config = dict(
    d_model=384,
    n_experts=32,
    norm='layernorm',
    lr=0.0146,
    beta1=0.93,
    train_tokens=368200000,
    steps=7889,
)
Below are experts of layer 6 (counted from 0) of a mixture-of-experts language model. Rows are named router (the router's row for the expert), up (a neuron's input weights, with its number), down (a neuron's output weights, with its number) and show model dimensions 0-95. Each number is 500 + 40 x the weight over its row's rms, rounded and kept within 0 to 999. Numbers have three digits each.
Before each expert's rows: "comes before" lists some tokens at least twice as common just after its tokens as in all text. This comes from a sample of Wikipedia text that the model never trained on. Tokens count by the router's weight.

# expert 31
comes before: " the", " be", " a", " have", " make", " his"
router:523484569526522537431462490456541451489485492509562457498566469530441488477543427529476517558485471483480473471594504518510420489482529518542465496493485490503481483524519490513481494523516451468411504553541477496513474488478463550532455519469475508552495501453564451478458491453616536533
up0:459475500470499470447446509549524552476489534516468463542532490484480547415457582467534450416527568497494522462511570505454469526449469435558474483536473461495500461470563506491455467522528510493447505506488532467477504504554596510480497583507493480465467521541481469436479412493479491449
down0:501497517519530533558509504433488525487575430576512507548553525494460529530522501542489472490530549477544516507485506495540503538497506447465493456549493516490499520447479502551558442486486439479458483464563538526526428518486502476470475498470499461619505420408566443578516441538498544467
up1:489446457480436455529471482561478590517525491524526533506468551504494461505514494518540507504440579613467468542413514530538509507506491507440452476520495459472529505504606490431519466489560491566527570542509541461479482477527469433453408464525436456539482480468454489485487517489445498427
down1:518578510487539505479427488500519414511567551494539477555416448496526502516529499486548580510537447383494546479521513490501519485512639514462456528460543533546540497543529510549507535532463579466518512510489457521459476605510433512518532491460485486568525458486493488543432502429490503451
up2:397477502508544538479545573487481518484483457552440413489501425437588456500512458463469540507507470444489507510418487460464526484438499455469506547530537474481541451480437476505524384515490461519573519479469499499488544530506428518507529557540459494499469470461508489488488551509509522542
down2:498541502489556514495523510514466556481487468499460493459486485546456522541526394462546523545478502519480451453539503489442496540544487499515576536520533422549517508511527550510485512524476473559547507447470433498535503408604467501452495385497478466481446549512565437497559498507476468503
up3:517458557464501489541381470551472494503538460555474458545559522487527505469486442496489581483523502508528502429571504479485558520549533464482491491561475487525553539600482490506477502490486558438552406472469531598454490567488519463477468477563492515448606486495568493501479526500509428464
down3:517473547448445493531512484475517501510474571528446481578531478529568535550509535545540483427525503480419471465449576524475469574469452503485470489522433562508525483526481506549563476520476491451554477523465537571481474473493443422456485503537526456554517490440445418551529540451480524495
up4:507509498537535476518585536484491594486539466505544512428495482483464559505520432493488479559458452561531510491421507497543537537494444548519511494505469505547531530592490469500460486550484466442501498557525423404551518493493441498495488468559511441472526518537508491490490460535511475510
down4:466521438420497472564497500554528486580524513453537514490501545473528487484477499451546582418490461505499538495462531506474554482510532470477580500518579489526506501533469465498491460430568511463506477556507470407509538458476510476447465468458543453476511439567550435495508539548542468506
up5:502536485547505529558541543501448500461520475547493575442465490403508480505488547479459489398467489558522440538475597518475494449497472521554503437486493459458499504527469532469467569434535471418509455476524512512377606490507549558528476475581528458499481432554534523493553476513520504542
down5:555500531517455505440570470474504432522484509495507566537485467521536483546555527545530461437503519544471496525512544526564496493525498498496470451506525467552504509492492525525606469494544527499470571519503582457542498496480502491398542451532480462442597522520503491534451519538465476491
up6:464518558462566514511509510484455462446501535426503514520506533470533431441427533487579462512524426521513536481455545617471440482526522522500551469498407484547480506483542495536506503494505529574472524543478563546487475553443521476523547463529501517552485410505443491497514617558507527511
down6:565536487515490520493530498496438509459479492460550439515476526535417516478500432574513490511474441528451520481488462547534551523485494526486474431479597481515383533491489499477538536527463531471542565489454435490531501535536475534601469481484550467465458535459528539500538458551476505435
up7:530514561458524443533474540525536505543473495468501421534517554570540604455536489433509558460513445487504502497539499392448546544505402520558538467502505461512509491531391496542500504466540528471489548536433494494502453537529497522516506509534516489488506556569491502480438505432512476500
down7:512456508439546489483479512509466551447525491509512517513497503523521462498476500458443487555508503492455516528561563471451469553453518505523486469450536487520481595543483515399461553470526458510512502533527522538615542407512496475443509424478522504484422555490443510467573487488550442502

# expert 22
comes before: " the", " to", " in", " by", " of", " as"
router:539535509492485554492504525553479564529518557515519511497511496526516496481500489492486501441501449363506530463488436484500506491559477461471463457542498462485466515436523426556556541523441480471526467453427561529479503567496477479527513466485532489519426457449519492508527501541489487519
up0:531445499541439468557504519557526544454481498525480446454499511523499535507483493487492499555508548456558532538473484493456520492583478579462552497466460491501517525445515571453351521552512511583426574474517561455462487455488523475481558547523516558519422469532506475586515502572554515603
down0:510561563471478509499518521468461561501495507460466449468545472470499472556492510495474514491491487532511567459512499512446513488501498477599499504504552448535453510501486489556505558501520432524462538522488477458403490531556461476443506427465560548431563523572438531465450466488498510606
up1:468513558470504580561514484504516496543470518563546472481537472498462507428424484479440523495533493542488549541518534530516490548551516561487530519522518518573512499465454518498513534494457462480491545530499422431497544485438447562505446568553483442432610474430502461456478518462529619508
down1:490487463521514444505510447536498503493460520476480595474501523517513523474505456446586409506553546498529469485548505431587492468431545486521439581504506480455502473518503432511542476529521468490574523521461546491520484487502510496515546517451437490518439487535494503406507506484505451469
up2:434565469524425578527510452517536513475452529505486529487500511473512551584513514460474518479490508484594534554462463485561537494549453519497460529518450470460534516484496514392510534520480505556591520479476487555542579488509468465569486532510452487517447498542534496398524555488497508524
down2:429463462518447516490459474534578480552474452505514455540460494472510483436531518491433489509525458498472586431522413529461563490492477491540521496485491419462519475485530538441481630416537539567481581509525494520462541538435518498558575554579460515467503507543480468465496514540545514557
up3:548479587441503551513431485466524538465473491454450499511440485554481507548478540554441510474509532493493538473505455525503488511497495533522538537468526475519552467563511359443489480456534433464465524470453534583492448511530496521540488543409490445415478502484560553470501528453544487566
down3:554493473563402442542513467515489467515521485446587446597562495598531502468531493496494565573514548426463543535457457499548542496533453563500486531506558480491400490433522474455505483490541507421525497566519510460449477518503548484521471510474593471484491489458448429545500473493550505437
up4:546544509552545497517535527489472501504533510469484540563479522530574449462471486505552534498519495510544490467433495520554468410527476499489442558525483462503503481513484581388430575451422480379459495497526509510453508400512452484624527479526469461527508481555517536480489474511535405490
down4:602485524510468540480530486485519467497546433519548470566507471518488486505512474480465538519524472422438443469564535510365505568466511514542543511529504536519485555460550435492537528587498466491492539444447545531542466504463466470515521469518532499476507506493437523508488533474511548389
up5:513523550472522567453488460490493535417531534450554508435522527550565500471465536462530603504536518546533567549543523516521426555561462458495537548494467497502477501546511493455490473453506493555473546517497536506487475627540519528492451540503497507545562543472457502498498500491347486525
down5:469542499475478498461491490480472477532545482526462422519480511471560453465452500495500455506503542553506540481445523534463462513542479435479497559502452516480565473457447564425552481449524515523551528494491472469391453452490512444535517503494464488498490528518486456518479510474509577493
up6:563530528510445550444533581523483580456490473534501488531460572590575523508541536483435510456564479494528566503475520530486543589582555491434495478421478513466510506550463528463459507504475425504491476466534489489457539492505475525531488478523525508478513470447450550491483447526501476523
down6:536545495462493435489462464476524532541539472530519534541536506492511568512463536474541524485478433489521496587471507494561505494473502529511493506426584485523528526534459545471553393447473462433533447535469456448445510492483470545469477516443522507553513501456517513531558453410532520529
up7:483458534512551508543479561547457476560530544511495446520509535418542486508497481536481528492435492417540522516456497426463443467464569532537478537467504506544561469435498490496471470457504510559496506505536493507436532427464474455522462480414478424476549456540587465472581535452571519521
down7:403513497497560495461472520515454486544522561590501496502477489445539453548469504438539443488456515426446475528473498520437460546537538517556491533514548479467506500482481527447532498410492470525485507519490529529436490492468470438473461520438500475451526442507538457502509497467544490507

# expert 2
comes before: " ", "\n", "-", " Team", " —", " No"
router:505505499530545498481503505480529550486449535555473432540526445498529527487379501457507535550570565530598466538441520536504535486482506530451529545513497493519472540473463525482430444468525495510520467505465524508514582459554516508497523481595479496492523454448507486534464511504565532491
up0:509398559475512520546457587452507469514576444464502510478439478498527500474428516494528514508531547429475488422474477510537506502579450477500534516510528438507503529489487536632517485526487547464474512520520527517560464407467447512520441443528476481545490544541508548470468531538536527465
down0:517534477487548480486515544386507469462552594481509492550559507497475514474498533468473420456441518480570479418470502502470514553516498421487475508408468495548456590558478506531520468500536477498545547553447561597468525485527513475489530505546531518570509553408510531540508514507562503483
up1:511479489546459486500521432487534557484485433482476536457460490446499540411521514455544490534441462447495519499468443611563492510481422437469481521519549485489484527496553450542516554515574565457534551503463477453516471462434488529442440487527562532506505516554554515496423601441530440429
down1:424540479552534505426558497494470506590518442549487502508476484475511469525528547439487492506442440462507483490571512504512503506514534494450509462559528484431500528526537455534472520504542494509483539526489512393496553539467478465490501487572550474466483417535530495522547477466400514459
up2:491465568506499561469501500530523491556496492531465502506496526500487529456485510509545473462525470429476510422462468468472447531500553445450489467505458480474572520491466471515505544399529531500533541507521554407526487500470473490523551490435414515426514518550481516522483508543461543529
down2:462519535524481432498439464538528505549524513556498473506526520464447563529511417498501452453451515512516383559482510538477487486562459512494532490490515475541505540490496508427557443532497455514557467415503544508495431527609492440485460420494517541546602512548528560543466463469555469504
up3:535531439481497505446491520501513494466462486530490491513499506453447487452546513517511507462488477485633494497581503427487445442531514591449521510576460478437499490502471487603566507538441512605473479492550404459490488532515489539495514472494530489470506491527549547634554495512502408510
down3:458483476476430554537575470554471477543538495510458423486499523427537518548541489471508476518518461549508489513457496486507472469419553458490541514477488569538497559530515607449526492465524482471563519423518537528434555403471523464502544534473435569458511466506489499448468516571540462598
up4:373505501489522482555526528481544573421511473505487538446520533481490443554531429454495529522527485463521445583575442486512563504527487487579475501505547516530480512546461533453521454523409506494473558549550510484572548532491399510496551452533536484448472498445436517531576444502449471465
down4:458540453492520478463474482509513467478584562485511517463494447423477492544538532410404479504529486491512474521490511476473457468514506521456586545522457493535534464582515520485574583502472529528480481466512471444526529490551508500461504540467535544526534516478484480479428585546537574436
up5:435432517522480473560528461587502472497474524530477495496490469532489432444508450478512525492472559548509424489455463455492516527543488517525478505505459526524486587493565508512499495530547461532539515568537419470458500377542498558527486518495451471492444502502465532618540548539520543507
down5:509541474535502482520491503502482531507474589473548477468450521540500468496489569496613478540496494478494528454394429529457457530476495518554496449558467548442410534508393519483474450540500524529482562484495522481450498525405500477508499500495454435453543503454535540455515567526503536429
up6:525491492506429524469488542477493480475529541478492553460500509550562475438446517523562500513624449515559600476533496492445587528500504542438477473532476529562470535538436510508496538515482588505438530451458490562537497517527474482536443536469521540464525432507564513508494524530523513499
down6:554514445507519569618462494548531468440534431491503491517473492490493565466491466530524469551457549550558495492526460467585458516532520486511454521459474490530470523542506552501459494490495459560517489412470498489518497560547466481496516499564458448514478528528462524528533447480468527456
up7:449465519420505476500456480495471445529449514473506459459510453532525505461449556468502594438496514441447463523557492557445447478527478469479569512478543499479458438507487435485455574543566453496476490508472492467501560507527500538468526435510511480568428444453425551454532415492495436482
down7:506556564512462491523482567494485510542556535531493536504455517542387482569496491500453509570432515587507466500500528399503531522492422502468566470531507523471560450474509532442510487527511566563462483520451508485547480513521465488427466436508543368476457484520437495462505584422503477444

# expert 29
comes before: "\n", "-", " The", " He", " In", " It"
router:491509516456489542466549508501455494573447465588471484513503502489454447533534543423518514532517490497450426503464494497500378502464474484487469547503476514458521513497502562456455546484495540570573474511533482485465497467477529533530474495589452548461514432451511458543513507503517525526
up0:463506476534481478565476536488534534563526469518421504460525438511455425538483565501515537505441496509440521574550412483566486511484384504468544513496518526535450571475455602522489471452475514494456544518512537479495534520479492523510454476437507525503467495487492519501492447481526489491
down0:476486491451490422429499487468506529519540441561507502456474510508449543525426546485561469546447442590527464499467514504515497510537494499475540561541548517471495560479494453594572485516468501529496453511480498541501475466465523509561514446570529525508469487559512378501454574507492512468
up1:501504514470543550463483496511418434577450455574458513539567452423456561467520583529501467509542499476555553555518450448398551541520468521439512482520502483453483468461481492562489501496540545488510499525509520523447499549500532598510511555492493549595503482501505529502551488518442494547
down1:449494488511518494472547499527498585507512511506555507494435566508432447512537400529500538558365541632447511560480526482501480480487509478474521539510532496518570521553520529434527574494492501527539536582498498557592479465546548495466438447543494517518501477501493510533474502464537464473
up2:527569555491463512501501502504470555516551465447511467532535430488535520503457484525547560513495441493536472462459510421507499442509505398476506470482538500490473483555483457524539484515528485488486565509501564561460544643507496561522465425528454525514511463428454562497560462514509518540
down2:603458497477508428486519488520520466441488442550546481587541496524537495493479500531497512472466502523488469547477472523456566439527556496490542463456572444473482498474499437562474512507501530477487523539524424472447458476483490511508465477500429488508454471415476461515561422460424491523
up3:393492554450495475536527466516455472489503557461513491475484531481467558434591493562557446439466474536456477488548470520587519448554529526458461506508483434521434447465540540474551552561456509493584540504479523532426470420551503503521553596492535479584486484473542440489490475564520433519
down3:443544531519537570484485447482444503520549525563526508458515458472483495545528451565487495471550567532504503453543545526516439479534419498485474440501466510461460537446519474498444522503471535532511555439407519518521540490498532488477471566496565468539580499455537520494491526531453541578
up4:507506506509502493485470527571531449481402528494524520493531518501399541484459499513499459519502396460556489474508519503586486462593448480499443537504491515543498452511491516481479533467525509506546519540519561513454594494471513491484490467510464531506487503436464512474488433520499628441
down4:490486474513494487491506478497528477500505571495438459510537550516490510484567476612537454459579492471578498531463510474536508509581531520482439455472504485534465536515495429535563456478563478465477522443546551533545470511468427437439481549509587481475512525541484444550556546451466502501
up5:517490487500524500518489544480489469422545505513513521457454456516493461496581513426488472466474497487540573480549631496474459535531539511441517464476492553568545504518435504490576481473550465476610430475529432492520472525491487514520536607485503527583561502387481561474517551431517468443
down5:459446510586459542495474489485520529473485517517503510465497492532441457526490489507488453523488516407490574534509495523503546455524541492487437546437508542500440403490419473557516542460539456548471566604538525499483475523511478442495475442506506493560518492551433588513535530595419413502
up6:495519475500505511447467490524454484504576509484484499480561511459496516485528500483453583471552527526490464462430535501493535490531503537510467483495497460482441504472472535492419467475500501493524502456563495454552554524486483492517455473478449547550472530529522505557529515488479575524
down6:507502580469531495386493533467544519437540460462570554511453535503477504451506464517508507491464452522491490494559594498442504510421516460491485516548531482596485441471518497436530444449502481453602469423522513463469533529492516542500573521529474517452464493467483500483501542512560498493
up7:566445445554489601498516475494494506495515469526516475486452492567597472520521531543571457500419532466530517477479472473522506487565543404420411423432523425515556508517497511470531557441452468504512572465562473445472429518539550526481513463539502551514505472512476526445478529541583442509
down7:492529496441541520454504448484561458527468480487504559545519428458530492502528513410423490493466475457510584492425508526495477501465501492507502537486481501541559500460419468428468491494451595487537483493454480506476523538563501535501490483526563548528556510495447538467457564471520506465

# expert 3
comes before: " |", "|", "3", ";", "USA", "&"
router:484420488571471474529544456601460525491558486534474496492488467490474516501421524537458489500523531484476517521457508514583582444434524438532512481478501504506491534425530459481472474484457535471550555575512438417522483447501494506451509436512408502531552513504439478558534572452484531441
up0:557537538505495511535504516495514509521432557472466444458482470463492496544469483527510444498548483523536468534512543509510507526596509467550523366522557507445473503491546517550556552508479419512535461564578452445486559483517481477514513524523553464427580524512454486518486499445473507401
down0:513562502524499535556453469505548505528476486538491575469503491595489551498491541555476536518456497536481521433550447575456482504494362583530472519513496454509439573449585541522445526560525519492447497470492478486492489462488435457494505422482449538507494434449490522456539478529532430527
up1:505511440555536528546485507483476441548518462475511506511507531542443500494479483525493553502486530483546498464490529532501599476544508490510443542501472448524467501435510511608486551614525476459518486504404514436540483508469532492472512480469544484471516471477519520553567531532524512487
down1:496510501510469491502422538471458487540529506536581467485516443517506524460442514540488600482452454533494499563554509488459418513469493514510552568491551475436518465447439459460510556477471473554541472445529482501458522534532501395557500478552523544488489483488521476483440544576512504494
up2:528458555538520560459485579502478516469521534467547536451550534589540478470563462454462498500488515512446486452432497448457481482454482540476524422567482388578533479500475525547464475493529535379512455532533458539514492487485439402507480472571520470462438474491505482514497516516473543438
down2:570505445444469508541526457551509410489509484575588517527481495456566609523527503452546505470513498471578519535439545526478500420474499504555510503498427534535496492455406520453434557469406529490532506401515613545421465505500438541535485539522429443480526539480522423492537517508457496472
up3:519515513582475488472611544510488521469484518413525489456509551487555498489489527550525466439571529488471526511479447578510482536450461527474531477529562519499437513475470516548507534569519499516542503565523495511523528473475503476579503454453449487494517475402417493485497510451523478441
down3:547514456533569554449525524494453517522417519585538537489495507451480518496538513442440492480518441503484556549499475636512499477481511549523426543542446583582541449489471444517464500479497486518565516497523456511503515514425509459457499508573520547481506607507475502500507496506508553480
up4:487396550543541469528518515578524538487546502482456539526543476556494415483502501521581458523449521496484591492525508511461536552365482474492492477525498470419548503455568473495451523561503473445476553528542497472454491508478502493352521420389499451492487487495533555550475479497511527487
down4:447513494483481468557505470448525527543441437421570476467537494513466447482542516488558460558451519442551485556548460512480455480549464585557461500579489510527594485528450537435530494536529468563421477516498476470442525529452503458538463525474445513546578547490498517475516561512449524488
up5:604447529450486522528476452506465508469475593500510565478505511506451502513528608479549517514533499531496420502531493463498467492405544564590524416531440486504477558541498497532540475520473452519461499472468486447521565433510504564483518491504565510458488436559508554451575532462484477461
down5:474512451545475489503503515473486476524472426495464513507546551491487512559502443465452447473482503557470564573512484524475471474470518444444571421473516513441496474551470500431463505486488477524535543469546578502467425534557545461455489470519423589508435444475536439581532511510476523494
up6:474472469489485510475433459563497597552500442518506488587469485584569475430401487447589513547519514502457404526533561498487514550498475452492514547558503502535530515528500526473488481491498560484449507448506525513534491471533548474505417498545522501497497481553563502436467532508489437382
down6:583516512508515575450442545564510531457526562452495511496592518554535520543446535563534487509504506542445523433436467472503399439433509519548482518536451470562541567458461500487408446522515445535504491495492501529525511488502538466528451507506495525434505499527522425534424466552488458496
up7:483449530536550470532523517499464427434504400495522552453452523493505474459469487475508513454479473491444522447570460454453505445407431537507548445522486422526542515525499491482555524493450528477526485484457501540473493528494548532476545461505516469492517470476480440453536490479487513400
down7:471518590507518480529519474446464570479613529500481451497530501485561428484456519508549465470577503495547446430514543551513515477504453478511485550480435531467508526470529545462538472465423511573509451445576481554464525514527506470523553512535488483470529453472536503517534520511483521536

# expert 9
comes before: " the", " a", " his", " her", " an", " their"
router:567518509472502462497499557475493484481512522487501564503488579519459502412577469508495586443461446508468569443516565514464460501517470528499490432438504560529489450516536550490572474498518444448465496495454513481466468485511415557435509542467521501492475512513552480480485493447521524523
up0:482525504434504533584460444490496561615477544480519503510503508475539459532452480456549485455538492542458669544525488505480482534494472520507454504521457521482561486487487517574396482523523421557526457465476515494481552502482539432496450467447510541522490534468502502611515489501432553462
down0:488510500470501510511412561479460527585476551538432526515547541415569415473510438571484486460437498557563513567498495469521494490509501491557463507560485539541480423479511482475488512480587556475536434461472519475516476500481531478391459492532475527500528515492531469506482591533477458502
up1:470543515495475442489495490601528584504499571489497548525520518480499459459547548495511452436402529403481492524431524445534484436477509478583460504487511476531507550406444506557489422498444573522515494522515534519442536472506503498504502548450480447464530512513494525535500500498514442516
down1:525498461506486490513492545501527538492485467462520515502499504591467579464479512569540509498429461437407479464582574565572507479506482526556479447489472514546572455532437428457478502436469436455458488540497443541560486514466483493434482525490526501475449558542459480463441401494572447542
up2:520508484449524494480524547493447498499528490547472443485455571484472510547484506527516495591475555451453461487537484501495492504569491533475518547549428419492519454397521434475541520476530473473516533475627465472396528513467457473497441560527516509461479502485480501418470478513495529461
down2:573493512524551462502473488513462538491548548427464446441474510491610532481441501514493539449491474433491504494494495439537462559493558593501491575528511426577417563510480507536469514514558475569539461429472531559492464486519496501549434511522481468509518505561486457475539535522599547498
up3:570428526429500482469499442462511506482460428443561459463495465471544439455511483524441484508472482493574529494544525511482530570517520470494536521520480483469573513514523540549474566498465488445451561549529451517553472490490522456448541516563466521445526499410530463505454496499433440511
down3:506426497459617455549500567530453581507527488489548524446565503572451556512529456452508470475501459530495519413530493533501563471493488550507411438468516494550470534451565563511564501515424409509510507514567426469503529506445546542397436505409501440542447565474461471545565460476582560444
up4:496403471495469518429488483554508523537472525443539555440468485458521501536502515509498495454518456565488522457510519515496487435527535550450529451544427509467509518500523460538497432542488511527451475540511486455541546457490442400479467572552487501481551467555449584526569490503460504519
down4:483538479528434490395530578550543543462470471529436518496450475453541611508460533578474466495496507502493429547482498479549490454428469471511469501538510506463463474501427450507611502466501520500436524439460514505484451521607509539509585538505464511492500522520586497452530513536469513425
up5:504531531547546499489480493427504498513579454479552493491524454424511560546598467495521497519546529550549593485436490526536526585472504454512486512518568475517484512499555442539501514471489445508501550473498455485493482510439477557509520492441483434523410448461515523508533502418466490494
down5:463407486497571484476525553462560492476495519505510514556531554539510533529511498504471475469447483480447535547495476480460593484502529514476562415538496531502579521497486536553527449481560468477548392498485435496431559471506600467468494482609535573427501523453527446511437535424491477463
up6:501512479482531504470485571502517566527503454450524469488426524436494412491443509533481531462499526491493478519442480562471464482516490459501533502526424418547569479543477562502466535432512488426516512493529513534535469547448490466555524435428422577474485546444505541446454516530473560533
down6:493477443525517493507553538517467490487529513526471472560588477569515557559555551470466407534549433573507484416496445500537526458486515548498467505509457474466475549497425438503497477520512487444543509477459457524618472489538484501462462496487529541444489515520525436518519543463570535528
up7:465478475528493537465568471493477542468529432486571436406608517510488501451511471531495472513514484491496544541472493511537537553426554408438509501530525492516531530535522492550550502515423505558507530486450554510464470503455446560415499408530413438521542411518528455578502448571471512460
down7:497544471440493519532455504485519443418490434519539528465550483577505470448490519512495539445445472542522532537533432526503508530596527534518484509425438512413513509506528583446457497517555512461485508497536481486362497500469474473578436474467535475424547428500458444501495555500472558522

# expert 26
comes before: " the", " ", " a", " his", " New", " Representatives"
router:535486464448490507483496546510551436504459521545554550501449596468445442405528484418539530457450458483437576478470534441453447536585507533518608490475503517469481492523467511444529480483488517490475503437488521557474536502568496549415495541480514575522494538495551501526436511456520541542
up0:491541466532527547485488555535527535474508500468537509587498478458436545496520523453515587504499489469479471461491514519427517491584497487550536547534523524501549404551447500513572481446484546480492470545610440527459448505592465507536454549498496590470535508511480518483479484446521534511
down0:462513485488427518524536530487499528503506493501497472495513447512488490579469508496420406517558538536535526516615523534555473543470480491468477452471455525423559432496496518488495522509427549531444430474467526515544548575488498524413520502549445466476444522493555504505496490503474514510
up1:529504460453488521409491603522443450523502578546534522502534493500461512490394501430507484529498510476526468495485480507453526425429518501530499480555412516474494554485483507514532519526506537488530470454463541531552528578540424420537437520526422479496425517466462484484450522562481475456
down1:504450506498513500567458523465540512464529441478473527463506597521491586493529521544558493489476583453493534531511488542563416516438459548482471477470559515435518547548512569481525398500507427555479513533500411543528553505438461502507492472426478614551544460478491496534482471516443560527
up2:520406477476489431563453474484457510562573523480479454590494458467543594502513539465445367477522497510465540473499476438459507460501520517468425454491521466473462522437520501472458502474548463475558548457502516461482491438483541482482487548473499489473511570489500430465453491522503508444
down2:432537466516607491500487516456513586546516516446468509519519475457578529478529511544523423529462482537509516556491436464516525479432487456486422437472489514421499496515466423506550477549555530435524480499531539570540461489525448469467591416582510518473492554557481471572413495474524465475
up3:489589494550520529508511503538438470490498570568472499528519515473504426548526490534484499481447503506480476480467471483443500516556455420469569519495490587455524488498478540500472483440546544487484528575529424408511520439491434491534460495469469495517466541511457519499619498459533612521
down3:510498482403515537428517554515549519544499471513486569461445496494484489494455409546433508519567471501510439528504488399490465465514468534551500551480565445482425493471429478551507480564565463476460557556458528530546437520534514456506486504466555500556525463465511468503515509572509522508
up4:523493536482446546453569465507480433515464520479508515484533456572495554520529482552500479553462512463544491513507526497472492494477473530487469507493517494539501514512434599523547424528491531455470549542494564579432510577527457481540394448512502479510489430503541571495536477575593451539
down4:487473504470509484415521457467464544505411478457492459472514544518471540561472505567527481485463506548478536513529513481481450589442483451487482408507496532465530454548507459518491501516517490476505492463502474543465519505453550519557495566512485445492578511515561486521541539559529537575
up5:471511502474559560434483608502522486421503522566513564464492493490486515502477463448464522594478516483517498451487424529495527523581470528461462505484448483470543545419508518500474476494412452524567480458582504514458556421504519456509516521480534503551517486544480501456505482485405554494
down5:606527497462481449498420411490457474537556440498504534557448507420471548533499511453497485534519473504530536538480525506525465479553576495526503501450500436498412625578528542550541526536540527559491478464558523483525523508594533533464542495522488514454572508459568475531485473463499521438
up6:512520456544522453506470510480537508453474423495509542514543429485532488436537508480483526568518458515532537515586520506494535521513506508496468508501494453462578515479568416524427494509462453487500514477404543445360407471498448497507466503467450500483426472511484447402502547479482501490
down6:524544491528451527564565461540512546489509575513450561528464474519483480440472526558501514478437499538486428492494474488474505571503468546445458484480495500521480500495482520545592444519525533537504469529471500472477485486520540490486572509533518546398551501569549442474479506453459473496
up7:493551526539467515488538510490506584477530541559480460532394466528587432506547535492480502497562496469574510523469442508475504516478461514539420524414534513501560515492500438580470452504507463551498495498495504515452439461504560504500551503533499396477481500465537483525443493488531507504
down7:475511462473568427473448511477562539477556488457526496500512481471455486476468404531459508495439446587476578471536546475477525474474598490478498555533517488526443498546563553438548496549501476500426546593488462530542486455491506504565492496433543530550509513530446440539411511464494505525

# expert 15
comes before: " ", ",", " he", " and", " she", " it"
router:482522520447482479543469494524515470451543508564512472522548543484434482483543484502501455472553539566460440483497484464478529449537432515478602515580544535472548451582488475459559511509514522520454483507476562504420440533593482494539495538505450524530452442603492552501511496531486466524
up0:545446521502570494411428488470497515464519615543503533508527558519480505477460464470517514450488562485526477503505547552463464466479495515481495513446484525416517554557445485528466462487467441547459446529604568469522532450542526466426516558460517521489499444554483527521482474530488436455
down0:572484490508492527525486493527617510544506438498483484466462461585548504472527507435562461554505528529461477529573460507477535486447515512524546490531484445504456449492486444544473574574499547454474467523506520572540496478536460424551565498460512527513509459459510457463505491472521501501
up1:456482518510539522572557500480534559471442511390503449464460518500520509559456530505591399475459429510462467485491472434518498478449440521470516460487485431476528533509530528529387433481570534404525527516511557490455424560489525474468546549516491459462484501531480459558569572553497465552
down1:507486441490488385477418444511513445559510507453520547491542500516509480454497513509457498520536465479485501565508517562455508441578532503572457496527544563469449570550425528549499534488544516567473455569516470493558493452476468505458495508509519513583511481523475489487481440532474530458
up2:493573443487464522525519495517539481521467527605481574483584452531499480499496583465488438523520551462476443476486481440521465510507473525485510522493518553485477526513475477596476530542523448429497480547511506572454516499502464491480473482509489475510538589522444499493507517617521491500
down2:508568472496571477517465595477483468477489474447507474494459478549458547538541550485508516503481469483542520537483562597476523492531449476514446504488535462455444481425526494498475489546573516494498514494504554507514532485484482492493520549401415501512438496518523462438533469524484462482
up3:457477470524563512549538517547441560488513486460490512474512509523475575517503472541505587508518508440502480527566514489511411563456508511577508496506537503518573540475515459454435485508537473547443488529480509446530410533450475503482488511439460502436550507472536551462424585507486454491
down3:521502476500519467492511453450430482540487531483468499596516597484497477521456511431487472417488513578523436527518512485529574519564526587475486491471463574487423553455435494529447492475576471466483502441447433508488487471502465487544470478521519593541471527527507503506507521496458488479
up4:489533477469477515492496427497503489509488527486565504506504511501457458523512489574542471521529455611510552473440446470462455459462520487520486478499515557521458484517474492500497560451471481501504555567501482563578548513561477447524456487542534472542526473404459534485435445513519454517
down4:510455538512466533457528534454493486458480515517462481439555470469497538456482481430492526504484514494491481570472481485464487519452478512528496550581467455431530503449533407498504456541597516544480545480412407474462495478511498512479512503457529516454556503473389480538469554506457526489
up5:571419526510501496529468443510518474524500516511513535594523496559538463459543522478432469580417505454531551437474448438456542553532534444469487563462525505454469517566481487589476508499497528486478535522465483447480488514505548590513512487575515485473568505506495527497525503468483386522
down5:451554410486463495498482520475499521416422467507505470460482446450542441577511484464532521513443468477605519552477528486520461434419480507490475483466501478520457529441465534483545555458581522499575519579584482535496512474550507474572459460513578495472441532473494501443510510504521533501
up6:479499435467548498593509561507410496413519502529487463502488439489507532560457511570485512509504542570539515511475501545489361498539520513559463462538499504507525529530438514483494561467470523494599523455503546495498546518446484534453469544453489539532545600474552534518519493538502534470
down6:451562571510556454572488475460469450490499489491536441482503484538542529444565500545515516497469504421550510508455477459488433504472519519576505477445408435538539487437478518523457524491451526483473497481489487523513503544532469511541496509435421525413551542477482460513505506458490528436
up7:458484518490492519534545482502510496517454453485511460541512530491487553490479507509476486459512464493545488472493547515508451514522520489511547485530436519472465531559524503519579401521477486501468444556495580507518507527476460500486488448556488519552455535474454491510480482480568570565
down7:517563459496490608437526474460430539516499501509455453559520459531446493553532562518470439502489517485503453524504453451477545489498492487524522527534491502491473457487516482532501521579464562528508473443556462397489444509469540528465478497533488478357440501456483501515522474475492536461